Weights of a small mixture-of-experts language model, trained from scratch on English Wikipedia.
Experts: 128 experts in each of 5 layers, 64 squared ReLU neurons an expert, 6 picks a token.
Training: a variant of Muon for the experts, 8002 steps.
Below are experts of layer 7 (counted from 0) of a mixture-of-experts language model. Rows are named router (the router's row for the expert), up (a neuron's input weights, with its number) and show model dimensions 0-223. Each number is 128 + 24 x the weight over its row's rms, rounded and kept within 0 to 255.
Before each expert's rows: "mostly gets" lists some tokens that are sent to it at least half of the time. This comes from a sample of Wikipedia text that the model never trained on.

# expert 74
mostly gets: " Kh", " Bh", " Dh", " Khan", "ā", "iy"
router [170  69 141 132 122 134 169 159 113  84 156  84 104 131 149 148 150 136 138 111 132  98 117  98 162 153 100 122 134 141 119 114 135 184  77 141 146 137 117 102 104 125 153 113 122 142 146 154 139  75 120 168 129 136 140 127 115 133 128 104 111 132  92 105 102 121 128 121 147 116 129 124 142 135 157 113 104 131 137 162 108 116 121 111  99 111 129 101  86 131 143  98 155 139 129  89 125 168 116  90 123  80 163 127 125 147 162  84 141 135  77 157 132 150 133 133 122 170 131 108 134  70 118 107 123 146 111 134 150 144 109 131 139 114 183 153  77 134 124 104  97 119 139 153 168 142 105 163 136 128  82 109 121 112 148 135 142 115 156 106 156 126 131 155 128 117 131  99 140 148 134 155 160 130  96 106 167 117 120  94 132  60 112 106  86 132 139 120  91 133 139 131 100 110 150 143 163 166 152 171 150 123 104 153 143 138 129 111 135  72 139 125 141 101 134 110 116 140 196 164 105 139 133 135]
up0 [119 133 146 133 127 167 118  93 133  91 108 139 105 147 164 111 167 107 127 157 114 166 123 105 120 134 122 121 111 162 101 121  88  77  80 155 178 145 115 128 143 144 139 125 136 126 112 127 138 115  96 167 160 115 142 166 117 160 137 102 136 164 149  72 121 111 134 163 167 124 129 102 186 134 123  92 149 131 113 120 112 152 151 140 116 116 103 112 100  96 125 121 133 141 113 135  78 146  96 136 121 142 134 139 162 163 167  72 107 123 107 127  84 110 128 113 134 109 131 113  77 105 152 119 126 128 137  86 137 113 131 150 132  81  72 149 168 134 127 128 124  96 110 135 158  99 121 127  76 136 123  96 126 128 142 154 149 137 105 106 207 109 131 168 111 157 142  66 145 131 164 144 144 168 127 129 129 154 146 127 104  97 155 109 150 157 151 145 129 141 128 102 145 138 120 152 145 157 131 141 102 142 154  92 145 123 118 102 112 118 129 126 156 170 138 122 111  92 108 138  98 100 117 110]
up1 [167 128 121 167 108 153 157 107 101 152 132  80 117 116 118 129 125 117 144 151 144 137 105 158 113 145 142 143 117 117 118 106 120 125 148  90 160 108 118 140 170 130 116  85 151 155 136  99 108 101 114 185  92 164 131 118 125 128 117 126 182 128 157 120 171 111 171 183 135  99 163 132 102 147  97  67 117  80 139 160 119 113 127 152 143 141 146 116 154 151 125 134 155 111 114 115 121 150 116 140 157 104 162 111 130 126 138 125 124 107  91 135 149 120 125 106 127 137 122 123 142  76 145 152 167 121 136 137 119 146 119 151 136 140 145 154 127 115 118  65 115 126 162 112 157 143 156 108 158 127 126 151 158 162  74 125  78 140 171 116 133  78 123 125 116 144 123 135 148  71 158 153 142 140 137  87  95 198 145 117 113  98 134 147 111 120 144 119 157 139 110 127 124 118 163 117 128 143 115 155  97 119 147 144 119 133 142  96  92 159 119 105 131  86 116 110 159 139 181  99 163 118 118  95]
up2 [125 123 131 167 182 157 121 145 124 136  80 123 160  96  87 107 103 128 129 149 161 132  98 114 129 123 143 148 110  88 157 134 132 149 115 145 131 170 115 109 138 126 101 141 101 110 126 174 168 139 119 158 148 116 121 110 121 164 151 126 165 123 142 113 170  90 110 148 149  98 131 117 155 127 142 135 132  75 121 134 167 136 159 114 108 160 131 127 150 131 158 103 146 168 118  96 105 112 118 111 146 125 112  87 116 123 153 158 127 143 142 113  88 152 137 126 117 169 126 115 149 104 121 109  94  80 100 164  97 122  96 125 113  75 113 126 128  95 135 108 126 132 164 112 126 193  94 145 119 134 170 161 151 141 148 122 168 153 111 125 111 114 153 126 113 150 123 113 138 169 142 153 107 153 137 123 181 126 141 151 122 150 123  95  73 127  86  94 187 130 122 154 123 143 121 168 130 160 121 146  82 145 168 136 116 119  78 140 140 135 164 118  87 141 158 140 155 116 138 146  83 121 126 137]
up3 [123 131 105 186 119 160 152 127 117  60 115 110  83 145 176  99 111 163 149 141 124 102 108 106 114 114 103 145 185 142 139  99 141  85 108 121 101 140 163 121 114 143 136 107 127 143 142 138 158 172 134 147 129 150  99 134 114 137 119 159 122 114 119 109 151 126 108 140 105 107 112 113 130 154 159 113 133 123 196  88 142 146 162  87 116 124 126 169 112 147 116 107 123 102 117 110 143 130 122 163 138 156 195  92 157 129 119 109 153 120 133 112  98  90 128 154 124 146 135 134 157 171 130  97  84 136 143 160 119 147 123 124 112 156  86 156 126 160  88 129  97 146 120 102 139 164 129 148 148 107 155 111 144 153 120 157 139 182 127 155  90  95 127 141 124  85 142 114 126 123  99 155 117 171 143 126 145 176 128 129 128 186 153 174 123 100 116 141 101 119 120 107 129 125 148  85 103  97 117 130 108 100 156  81 138 131 142 141 121 106 159 149 100 115 103 145 114 125 136 144 125 123 102 105]
up4 [150 124  98  85  88 151 151 106 121 115 113 144  92 118 167 137 109 118 122 107  75 104 122 113 130 113 115 128 110 147 135 137 120 129 145 126 165 122 176 126 124 134 113 134 124 114 143 131 116 157 118 111 173 111 113 130 117 157 121 132 149 126 114  78 149 137 117 118 107  99 144 147  96 116 166 133 152 118  87 126  80 199 175 148 120 153 175  83 134 128 133 108 101 118 100 142 151  91 128 134 127 130 160 133 142  99 103  81 157 134 119 172 124 155  87 106 128 147 115 151 108  83 113 131 174 158 105 151 136 159  97 122 148 102 121 109 132 185 111 126  86 180 109 117 173 129 116 127 148 141 114 148 116 104 159 172 157 151 148 113 159 145 123 128 153 122 106 132 126 137 134  95 159 106  93 156 130 100  93 166 127 136 144 113 109 118 141 125 131 134 101  98 189 108 147 149 124  70 145 123 113 141  98 109 132 170 128 149 120 121 141 143 147 123 127 117 162 116  79 138 178 138 118 109]
up5 [165  83  78 161 159 125 123 135  99  90 151 144 118 110 116 170 107 161 134 100 136  91 122 143 161 173 123 176 115 104 106 148 115 161  64 108 118 131 126 126 150 118 157 123 111 114 115 143 129  98 115 130 100 127 157 141  97 145 147 114  95 146 107 130  90 134 122 121 156 122 142 135 130 121 108 123 109  98 147 181 101 147 132 137 108 133 104 107  98 143 131 124  97 116 153 110 133 146 126 106 119  73 142 141  99 155 145  87 130  97  90 101 108 141 150 149 149 146 121 121 131 105 135 151 127 154 111 144 127 131 156 136 138 125 149 154 120 158  94 145  98 113 126 133 174 148 150 120 124  91 105  92 102  99 119 140 122 141 156 126 159 130  91 174 159 105 153 105 137 148 151 181 124 139  96 135 132 154 128 115 106  98  96 108 121 161 156 132 105 137 138 130  97 144 122 138 138 139 150 140  99 143 143 108  93  53 118 148 138 169  75 156 153 131 152  70 136 114 183 173 125 145 106 114]
up6 [115  39 101 155 123 101 121  96  94 115 114  92 170 150 136 117 134 102 104 147 131 149 145 107 165 159 117 115  94 190  81  89 134 187 105 140 115 116 119 101 128 121 120 159  94 134 158 111 123 106 131 135 110 102 163 128 159 138 146 111 146 115 101 117 124  96 159 106 113 137 122 137  79 152 117  78 154 123 142 148 133 119 114  99 109  87 165 156 137  93 128 145 139 169  90 133 134 115 150 114 121 106 128 183 163 125 166 113 115 111 123 125 162 122 122 140 113 160 142  86 137 142 119 121 189 179 128 121 137 137 110 123 125 111 155 140 131 120 110 107 152  97 129 127 120 139 148 111 117 107 123 121  99 107 163 128 111 148 127 120 149 145 161 108 108 113  97 104 134 130 144 133 129 144 151 133  87 124  99 110 112 136 103  96 159 154 176  88 140  79 150 166 126 106 128 124 163  95 123 118 143 136 135 161 137 129 108 150 148  84 120 111 126 102 163 125 128 108 110 111 107 105  79  97]
up7 [158 155 130 191 101 133 137 145 124 172 151  67 185 157 152 118 120  90 134 152 102 155  98 121 156 165  84 130 131 103 137  93 127  99 118 147 151 107  71 133 166 125 143 117 132 129 143 166 126 121 135 110 146 101 152 111 166 113 127 140 100 146 109  94 113 140 139 121 111 137 132 132 138 131 111 108 118  93 126 139 125 137 132 155 159 117 152 120  93 149 125 152 173 124 136 129 150 144 113 123  95 142 155 118 152 123 143 136 139 120 141 114  87 125 138 157 145 174 113 110 148 121 146 119 144 106 185 131 103 102 106 106 168 139 167 131 106 125  82  72 127 179 184 100 116 120 126  77 133 119 101 147 158 110 157 110 176  97 163 118 122 124 127 114  83  89 139  96 151  91 141 136 135 116 124  81 141 155 129 120  75  84 143 144 160 123 111 128 127 116 135 118 117 124 121 169 138 133 153 149  97 121 115 156 156 153 127  95 165 133 146 140 142 160 114  90 122 105 123 125 141 125 156 115]
up8 [112 119 103 129 145 141 164 145 121 105 151 126 109 123 124 117 159 132 125 101  93 151 111 135 166 153 124 154 120 160 132 137 144 131 139  96 161 133 144 109 117 161 167 142  87 146 107 173 148 119 160 104  95 133  84 141 153 150  95 148 124 116  94 156 104 132 123 124  98 159 147  96 142 108  85 120 132 116 198 127 138 144 101 148 123  83 114 147  62 153  97 137 123 113 131 147 107 118  91 141 119 131 192 149 146 159 133 114  95 117 128 107 117 122  79 139 167 152 124 130 152  87 130 119 128  95 150  75 125  93  98 121 102 171 161 113 142 127 123 111 146 102 145 137 149 151 124 153 126  82 123 138  84 159 160 145 125 114  72 100 102 133 106 129  96 157 134 177 127 121 147 103 136 166 124 101 134 131 130 180 124 119 119 170 100 121  98 143 136 119 129 102  92 150 156 134 151 131 100 120 135 132 180 123 119 124 111  91 115 116 106  99 109  88 146 111 137 119 140 167 126 133 146  87]

# expert 77
mostly gets: " graduated", " BA", " University", " NA", " studied", " EC"
router [176 116 110 156 173 117 166 137 120 108 176 105  96 148 188 145 110 135 163 161 141 103 109 108 111 132  95 131  78 134 131 154 159 154 141 150 151 120 123 113  80 124 126 105 123 127 139 122 108 127 133 140 136 139 150 132 165 134 142 134 158  89 107 119 113 129 147 121 136 113 106 143 177 155 178 123 144 133 112 153 153 135 119 119  90 136 105 130 130 149 131 124 135  92 135  74 146 158 133 140 114 137 126 115 116 123 166 103 119 123  78 127 131 147 108 176 107 179 124 175 102 105 124 103 118 140 135 105 123 109 154 144 159 125 172 127 117 162 125 131 107  80 164 134 125 152 116 122 129 161  90 104 137 140 131 174 110 179 166 130 162 168 115 170 167 108 104  95 170 146 167 115 139 134 146 130 178 117 103 157  89 130 146  92  69 137 104 100 148 123 133 145 131 125 128 135 128 155 168 143 165 126  95 103 145 124 111 143 118  85 153 105 116 103 125 105 129 162 129 132 104 120 125 118]
up0 [189 138 110 131 144 129 182 105 106  95 121 127 132 156 167 142 149 100 147 155 117 107 114 108 134 159 129 172 121 178  92 148 136 162 105  85  96 130  83  93 103 161  95 106 113 150 147  98 174 102 122 153 125  96 153 107 116 124 149 132 156 115  94  96 129 133 125  65 104 159 117 141 128 143 115 136 130 140 103  99 107 119 176  98 111 129 140 112 172 121 125  93 120 136 166 107 122 156 117 110 127 150 131 109 118 157 144 148 186 125 119 136 116 129 110 162 127 123 175 123 175 164 133 174 140 129 158 127 104 117 143 105 174 131 169 114 157 131 120 116 110 103 151 160 138 130  86 150 163 116 121 124 113 141 130 117 138 174 128 124 106 117 125 161 129 122 135 157 133 110 141 140 142  81 173  95 150 166  71 120 144 155 148 157 132 129 123 138 166  93 115 140 119 103 165 118 115 150 141 109 157 153 120 133 158 130 109 127 135  81 106  96  99 124  99 119 136 106 122 129 111 137 153 154]
up1 [140 126 142 152 132 121 106 149  94  92 135  89 124 130 123 130 116  81 124  81 117 123 136 105 153 131 162 152 151 112 132 166 142 140 112 171 105 109  98 147 141 135 140 148 140  95 140 141 109 137 155 133 128 123 150 138 129 107 120 115 188  97 135 126 127 118 131 106 148 126 110  92 162 117 118 125 165 110 150 147 117 140 114 120 111 136 111 149 157 129 154 132 119 117 130 135 138 125 187 144 124 124 110 112  93 122 178  99 176 113 115 148 168 136 137 183 140 151  83 131 131 140 111 158  92 112 172 169  94 124 146 152 130 131 155 135 151 173  98 106 180 115 105 141 115 150 203  70  96 176 125 115 131 126 132 137 117 132 123 146 145 173 119 124 109 149 173 102 124 130 155 103 152  83 121 140 172 118 162 107 118 138 128 108 125 145 145 101 114 107 131 163 162 159 110 144 135 125 116 180 160 119 156 146 126 120  77 159 134 122 172 127 166  98 136 136 128 105 126 149 122  70 162 131]
up2 [149 174 139 136 146 157 160 158 101 134 142 122 112 164 129 119 120 124  99 129 122 131 115 162 110 121 107 106 117 105 167 146 115 130 145 134 150 128 116 159  93 124  92 167  99 141 168 152  92 141 111 126 160 138  65 146 128 106 193 111 106 107 137 147 163 106 125 103 145 153 110 168 120 124 127 117 122 163 106  82 136 156 131 119 115 150 157 104 157 118 129 124 163 148 133 102 131 126 137 170 155 125 105 120 102 143 108 118  84 109 127 135 176 150 135 144 101 149 174 154 135 126 142 132 134 114 103  96 127 122 141 124 154 169 155 110 134 162 101 150 116 101 114  95 132 129 160 139 125  78  54 135 139 112 137 156 135 151 177 146 168 147 102 170 142 134  99 120 156 151 103 150 169 146 112 103 171 128 102 173 119 103 139 129 164 121  99 100 113 155 115 100 111 128 105 154  94 149 145  94 145 172 120 134 112 142 129 165 127 134 113 139 122 133 117 119 150 162 156 126  99 184 105 155]
up3 [135 137 112 154 176 144 110 134 147 111 116  82 102 147 130 143 116 126 116 133 105 142 130 115 131 102 122 120 125 121 140 172 169 116 115 146 180 150 140 110  68 131  93 166 110 118 122 156 121 153 155 124  98 114 111  92 112 164 133 131 184 110  99 147  95 121 131 100 112 174  80 117 176 134 153 129 103 160  95 127 117 129 157 134  87 136 118 109 125 151  88 131 140 151 105  99 142 159  54  88 136 129 129 127 150 131 130 138 145 160 118 147 102 138 138 145 151 133 130 123 125  98 110 141 133 125 155 147 118 159  84 102 139 143 106 147 126 109 147 185 122 129 109 129  85  98 123  84  55 156 121 116 111 131 132 128 115 124 114  84 165 127 146 123 128 153 133 158 149 105 102 108 105 129 102 122 156 104 139 156 118 148 138 141 168 130 163 130 130 153 101  94 162  79 146 141 104 132 165 106 133 125 146 121 155 137 149 104 137  93 105 110 125  92 170 166 130 115  68 123 126 149 106 117]
up4 [153 111 108 118 116 133 113 150 110 134 121 108 127 174 117 175  82 116 148 124  94 108  93 141 153 127 108  84  96 138 153 177 182 129 140 118  94  96 159  98  94 152 129  95 179 123 104  80 138 104 144 134 123 161 143 135 176 148  89 112 143 100  65 161 129 126  96 112 125 125 146 130 141 100 133  93  88 105 142  92 132 112 149 130 161  94 121 141 140 159 165 111 137 110 151 128 114 127 138 153 146 118 153 127 149 125 147 108 118 101 122 136 154 152 124 120 134 141 147 117 140 108 107 147 152 137  88 116 125 142 122 115 131  99 137 109  97 122 102 130 111 127 173 128 140 147 173 135 123 157 126 110 125 113  79 168 103 125 146 137 151  94 158  62 146 135 143 122 130 178 110  76 112  72 127 107 112 115 113 133  92 126 109 136 136 101 152 135 114 123 169 125 101 110 123 158 105 132 100  77 145 164 165 123 135  86 138 142 128 105 141 155 102  80 126 115 126 154 135 137 136 133  93 101]
up5 [166 123 153 126 130 130 137 147 107 133  94 137 133 120 106 129 120 147 159 153 130 147 136 152 164 164 152 131 116 120 156  86 117 151 129 139 125 108 128 119 169 153 155 105 110 119 191 129 171 107 137 146 135 116 145 123 137 153 143  76 159 108 128 108 123 176 127 148 117 138 144 147 133 126 127 121 137 159  79 150 100 112 133 178 119 111 141 137 121 118 161 108 124 113 167 118 121 166 137  82 111 122 145 101  72 115 160  85 150 132 154 118 128 187 105 124 170 161 117 100 159 130  80 135 130 107 100 146 140  87 138 139  85 115 128 171 129 126 106 117 140 121 118 141 109 121 148 148 160  92 155 135 127  90 147 101  88 119 145 126 166 124 144 138 156  75  88 105 122 159 100 132 129 132 129 141 160 144 169 114 137 124 102 129 138 159 152 122 119 127 118 142  77 135 123 123 143 184  99 140 113  93 116 155  97 136 120 114 134 152 130 145 167 166  91 177 157 105  92 158 147 107 183 136]
up6 [136 161 114 153 110 100 148 144 126 109 150  99 100 168 131 137  77 112 123 122 137  91 132 101 127 104 118  91 138 130 131 100 134 119 156 155 114 135 101 104 150 171 118 163 121 125 150 106 118 152 147 158 121 100 147  83 143 153 142 136 109 131 148 140 125 139 142 135 132 131  99 125 165 121 178 121 147 126 149 143 156 135 119 164 103 134 117 171 144 118 138 135 167 133 130 123 127 169 123 154 125 116 120 156  91 122 126 135  91 171 131 118 172 149 127 154 172  93 125 123 132 138 124 103 135 105 178  65 131 130 149 164 142 152 182  94 127 124 121 108 120  80 109 100 150 121 175 125 126 101 126  92 153 118 187 124 134 126 128 116 145 104 100  92 134 116 114 147 119 134 114  85 114 151 160 103 135 152 110 139 108  97 182 145 115 142 101 101 124 132 128 215 124 144  91 162  85 139 152 160 138 163  99 141 107 112  97 144 150 131 112 162 124 142 140 128 156 172 127 154 102 160  95 143]
up7 [126 133 121 146 154 128 130 135 135 112 110 109  92 132  89 148 137 149 147 152 149 132 134  64 113 137 105 139 104 111 109 133 158  86 201 116  98  98 143 143 177 129  99 112  79 106  85 148 159 131 139 148 147 131 133 120 148 137 138 126 140 125 132 140 108 105 150 106  91 114 129 134 133 126 183 120 108 122 137 144 119 124 123  86 139 144 142 139 177 116 106 131 131 114 130 139  97 156 137 110 139 121 136 168 134 121 109 108 129 176 101 176  93 103 142 165 110 119 165 137 136 119 157 111 151 144  91 107 117 129 172 150 170 143 149 117 142 140 125  90 126  85 116 159 146 116 113 129  71 129  97 156 157 107 139 172 121 176 121 104 129 107 140 131 131 123 165 146 116  95 164 117 147 121  79  99 161 132 130 156 132 122 116 144  67 140 109 149 102 108 112  85 178  98 111  86 102 119 127 163 157 183  73 133 101 150  98 151 101 125 106 115 129 135 115 121 104 110 124 121 113 135 105 139]
up8 [104 166 128 124 191  98 128 137  65 165 130  88 116  98 122 110 119 125 165 182 157  98 150 121 115 134 104  95 122 128 119 126 126 145 152 150 125 164 140 140 136 127 150 145 134 144 128 147 113 145 116  91 126 106 136 172 116 149 156 145 130 129 117 146  85 121 134 126  81 133 122 110 185 128  89 162 153 161 129 139 137  77 130 124 138 107 179 157 133 157  77 110 131 181  93 120 162 134 143 132 136 141 146 106 154 107 155  91  90 158 152 122 136 125 107 136  94 116 135 151 132  75 108 149 102 116  88 135 145 102 124 182 114 192 124 146 129 176 106 129 153 130 124 133 119 147 117 115 112 126 107  89 147 131 119 139 152 135 128 117 169 121 122 127 137 109  96 146 107 150  87 163 119 126 116 113 130 112 183  97 170 105 147 179 110 166 120 148 158 146 131  79 111  88 139 108 123 177 123 127 130 126 126 126 130 149  94 118 142 129 104 135 114 142 117 132 159  99 107 128 133 113 148 124]

# expert 99
mostly gets: "mathb", " Ye", "ī", "_{", "@", "ā"
router [117 105 125 142 130 176 146 127 129  97 151 128 104 134 138 138 145 138 157 119 177 119  97 101 155 130 130 105 126 162 130 134 139 131 137 163 177 149 132 112 101 114 131 123 121 128 107 175 128  84  64 152 158 168 116 144 107 132 115 130 153 137  84  96 117  94 145 128 138 125 119 119 158  98 165 115 114 153 112 140 130 125 139 120  98 147 142 125  86 134 112 111 165 113 153 111 173 151 131 129 129  91 117 148 148 139 150  63 137 138  96 173 119 160 159 152  90 164 109 171 110  81  98  94 124 134 136 121 119 106 119  99 166 168 138 148  61 113  96 134 128 108 130 114 149 111 101 117 133 153  62 108 138 143 117 108 125 143 144 113 157 163 113 128 118 156 149 130 144 157 171 126 140 119 127 101 166 102 122 132 131 141 145  96 101  94 131 118 153 137 156 121  92 104 144 118 144 140 147 164 135  77 138 150 151 136 152 101 158  92 109  66 165 109 138 123 144 138 161 142 112 151 122 136]
up0 [163 102 117 155 178 113 148 148 133 141 128 133 122 129 136 151 134 134  94 109  92 128  92 117 167 146 101 174 149 139 154 103 140 115  99 130 135 143  86 115 101 127 131 138 132  99 143 163 107  93 106 143 144 136 141 162 127 117 162 134 126 169  92 107  97  92 140 117 177 116 138 103 145  97 158 158  97  89 150 114 140 135 128 119 143 126 154  98  95 145 131 136  89 156 142 149 148 126 126 143 174 167 122 106 143 137 137 140  97 135  93 123 128 139 106 130 103 122 118 153  98 103 140 159 159 125 149  83 154 130 136  77 150 146 181 126 101 114 145 145  84 155 156 116 144 132 171 125 135 154  78 119 119 130 117  91 137 122 152 133 119 159 153 153 129 107 132 120 133 123 130 101 138 140 105 125 166 129 122 133 100 162 140 149 196 110 165 130 182 117 161  78 103 109 132 142  93 112 106 128 115 138 110 168 140 110 142 141  97 113 107 136 154  85 151  97 128 142 164 160 168 142 126 194]
up1 [115 143 123 163 117 131 155 140 143  96 116 104 104 149 169 127 144 115 143 165 136 121 102 165 138 119 115 115 118 127 127 171 140 171 119 126 157 129 101 113 148 128 101 158 141 114 105 172 124 108 138 139 128 145 130 115 154 147  92 124 174 121  97 131 150 111 132  85 127 127  98  97 166 107 159 138 126 145 136 141 124 186 108  78 113 162 133 143 144 117  91 115 134 158 153 116 170 165  90 140  74 130 106  96 154 150 128 142 107 128 140 142  81 124 142 143 148 130  97 124 125 134 116 130 165 140 120 160  79 168  98 130 187 144 130 181 107 113  57 125 139 122 139 101  88  72 142  82 147 116 108 125 139 136 118 122 123 142  94  96 124 124 124 121 142 125 137 178 117 146 134 124  97 128 128 102 123  88 153 157 126 153  96 152 145  92 136 148 107 162 140  87 169 128 128 158  95 123 115  90 144 138 144 143 119 126 153  95 142 122  83 126 138 132 158 157 139 161 147 112 158 143  80 107]
up2 [120 134 129 150 130 121 114 111  91 125 155 127 107 171 126  96 136 116 152 103 123 118 123 127 163 131 125 185 150 127 180 139 153 128 147 110 169 145 144 127  90 153 161 112 132 122 131 137 118 113 122 116 153 138 155 167 124 118 161 138  98 170 165 127 197 123 150 119 138  90  68 135 180 118 109 135 117 166 105 125 111 146 143 132 134 124 120 133 135  78 128 152 119 157 150 123 136 105 145 131 151 127 129 125 127 125 175 105 147 152 110 139 144 101 134 123 151 159 173 106 113  95 130  82  98  80 127 135  69 107  88  76 137 116 112 154  98 121 107 117 171 145  68 111 122 130 114 128 140 146 114 170 176  95 149 126 135 137 133 154 141 159 124 104 137 150 144 144  95 102 148  88 122 145 148  85 133 138 172 161 114 136 142  97 138 127 114 121 119  77 129 151 132 120 141  98 163 139 102 180 117 128  69 155 134 132 145 109 140 125 128 127 139 106  94 132 129 117 132 140  98  98 106 160]
up3 [137 162 137 157 137 164 172 114 148 108 169 147 140 170 121 144 144 146 129 128 130 116 107 117 108 135 138 188 126 136  97 129 141 111 131  65 159 145 123 146 112 133 120 106 127 140 127 137 155 159 115 120 101 142  61 132 143 130 136 143  93 135 163 133  64 145 110 134 132 152  49 128 188 139 141 124 143 122 100 163 155 126 157 144 151 135  95 149 146 153 140 163 142 145 104  99 130 132 136  97 116 146 126 179 121 101 128 108 129 137 125 103 122 119  95 145 151  92 154 151  72 123 133 146 128 139  90 140 115  97 117 122 130 119 141 127 118 119 126  88 164 128  93  78 140 164  93 137 100 121 130 127 141 104 123 125 109 119 129 156 163 103 143 108 158 126 138 164  99 166 116 180 123 115 145 108 158 109 140 145 102 153 160 125 134 100  99 161 144  86  70 138 178 150 130 167 156 125 161 115 120 122  95 156 106 111 128 106 112 105  86 107 117 129 108 154 116 133 112 138 102 128 115 137]
up4 [147 110 117 143 107 154 162  73  87 107 140 112 157 125  78 116 144 149  64 114 117 145 118 108 104 156  90 115  83 107 112 133  57 143 148 155 164 126 132 116 110 128  70 155 138 121 111 171 138 155 115 103 154 176 117  99 139 167 157 123 114 103  87 132 138 119 108 103 142 114 114 104 150 170 168 132 107  96 137  87 126 157 148 123 104 116 173 172 139 116 137 138 117 143 142 128 162 136 112  68 116 106 142 163 107 120 147 102  98 123 107 162 104 177 121 128 145  99 125 153 178  93 120 166 141 146 109 160 130 148 126  89 163 115 133 120 121  86 125 147 151  99 134 142 162 114 160 139 121 118 135 174 142 132 158 121 136 113 123 148 185 171 140 104 112 143 152 140 138 126 109 123 145 111 130 123 116 140 142 125 135 118 171 104 134  98 149 154 119 131 152 133 116 139 131 122 144 113 108 122 128 129 119 187 147 128 115 141 119 106 115 130  91 133 181 128 136 118 126 140 157 147 121 108]
up5 [ 99 133 165 109 138 166  96 145  92 133 152 142 124 108 126 127 131 138  88 104 140 167  96 127 129 121 112 146 136 133 143 106 125 113 148 173 179 156 149 146 138 149 139 121 103  96 143 112 129  96 121 153 100 158 132 120 105  90 147 112 148 136 116  75 124  88 124 156 128 168  72 114 190 140 152 143 166 130 162 117  78  98  92 118 123 149 124 145 150 139  97 117 147 137 104 125 129 174 122 127 125 128 157 109 136  61 160 126 135 103 134 179  84 124 142 147 133 136 118 138 140 125 100 112 103 106 104 126  75 141 102 152 134 132 121  83 129  76 110 151  91  92 126 138 143 122 134 130 112 135 114 126 134 148 143 140 124 130 103 103  94 167 120 149 153 141 131 115 142 145  97 107 145 130 116 117 122  77 127 136 102 125 117 103 145  77 139  92 136 140 147 124 160 105 132 106 159 150 180 143 125  98 118  92 128 122 111 164 172 107  99 138 147 108 107  88 170 183 151 146 110 123 137 106]
up6 [137  79 105 128 169 107  98 119  95 115 124  85 126 174 110 125 116 123 162 140 131 135 112 151 129 143 139 117  91 100 122 138 122 111 110 110 176 163 153 131  74 164 144 154 155 136 108 143 102 122 131 137 132 111 119 113 144 123 156 132 164 149  93 128 130  99 122  89 133 136 122 145 137 137 102 141  94 105 149 139 114  90 154 122 175 119 112 124 149  95 118 136 148  98 160 130 148 123 142 125 167  76 122 123 150 135 119 119 101 134 109 115  97 141 117 120 137 138 117 124 135  97 114 152 143 113 116  98 109 106 121 133 192 174 156 106 119 108 116 108 125 119 119 105 113 127 145 181  63 114  68 126 126 109 120 130 149 163 142 158 129 150 114 161 121 135 141 175  98 128 113 111 109  99  80 137 137 101 113 122 108 128 122  73 180 165 150 132 164 108 132  96 134 110 138 133 164 115 143 101 120 129  83 159 127  93 135 108 120 108 171 139 178 110 174 152 165 120 157  99 142 161  79 136]
up7 [123 143 190 153 172 126 135 104 138 118 124 141  88 118 161  98  80 152 164 122 172 111 101 144 166 131 172 115 145 125 134  96 124 162 129 140 167 169 128 116 137 129 172 121 140 121 128 161 135 140 106 148 153 143 109  92 170 147 101 129  89 120 112 136 128 156 140 135  98  91  85 153 188 151 149 128  67 136 187 162 145 163 109 155 162 121 122 160 128 116 142 120 113 102 116 135 149 147 131 111 128 116 131 136 182 145  96 142 115 147 144 160 103 119 114 143 134 126 162 135 133 104 129 171 105 125 112 138  95 152 123 107 150 150 131 106 170 146 123 106 153 131  87 141 119  81 127 142 159 138 125 159 142 134  91 118 114 177 110 148 144 112 133 139 142 127 160 138 102 139 106 146 120 127 143  76 151 125 146 109 106 124 120  83 142 138 123 140 135 154 136 137 165 150 135  89 143  92 133 115 129  94  89  91 145 133 140 125 148 120 150 103 136  67 137 132 111 101 152 163 117 120 157 168]
up8 [122 117 138 148 113 107 171 153  78 146 154 119 136 137  82 169 105  77 155 124 114 117 145  99 168 136  96 121 146 127 140 141  90 139 125  92 127 149 134 129  92 116 134 125 131 104 135 186 123  86  99 139 157 182 114 159  84 106 160  99 174 118 149  93 124 123 137 118 121  83 155 111 178 129 148 153 103 136 122 124 181 107 126 135 152 160  93 141 113 149 119 155 132 137 129 146 155 115 125 123 169 123 137 126 131 153 139 103 128  96 165 146 117 107 153 134 124 124 146 128 150  91 107 145 126  98 121 137 127 104 136 134 170 159 118 170 133 120 105 123 102 135 117 144 130 125 179 110 126 130 110  75 103 135 127 126 125 158 112 106 155 127  98 156 132 116 127 138 164 152 123 113 175 140 140 167 171 134  95 134 115 167 131 185 116 115 119  94 156 155 124  83 111 140 140 108 130 134 148 132  62 124 118  81 126 125 175 126 128 129 114 111 134 113 136 115 187  89 115  99 169 126 137 149]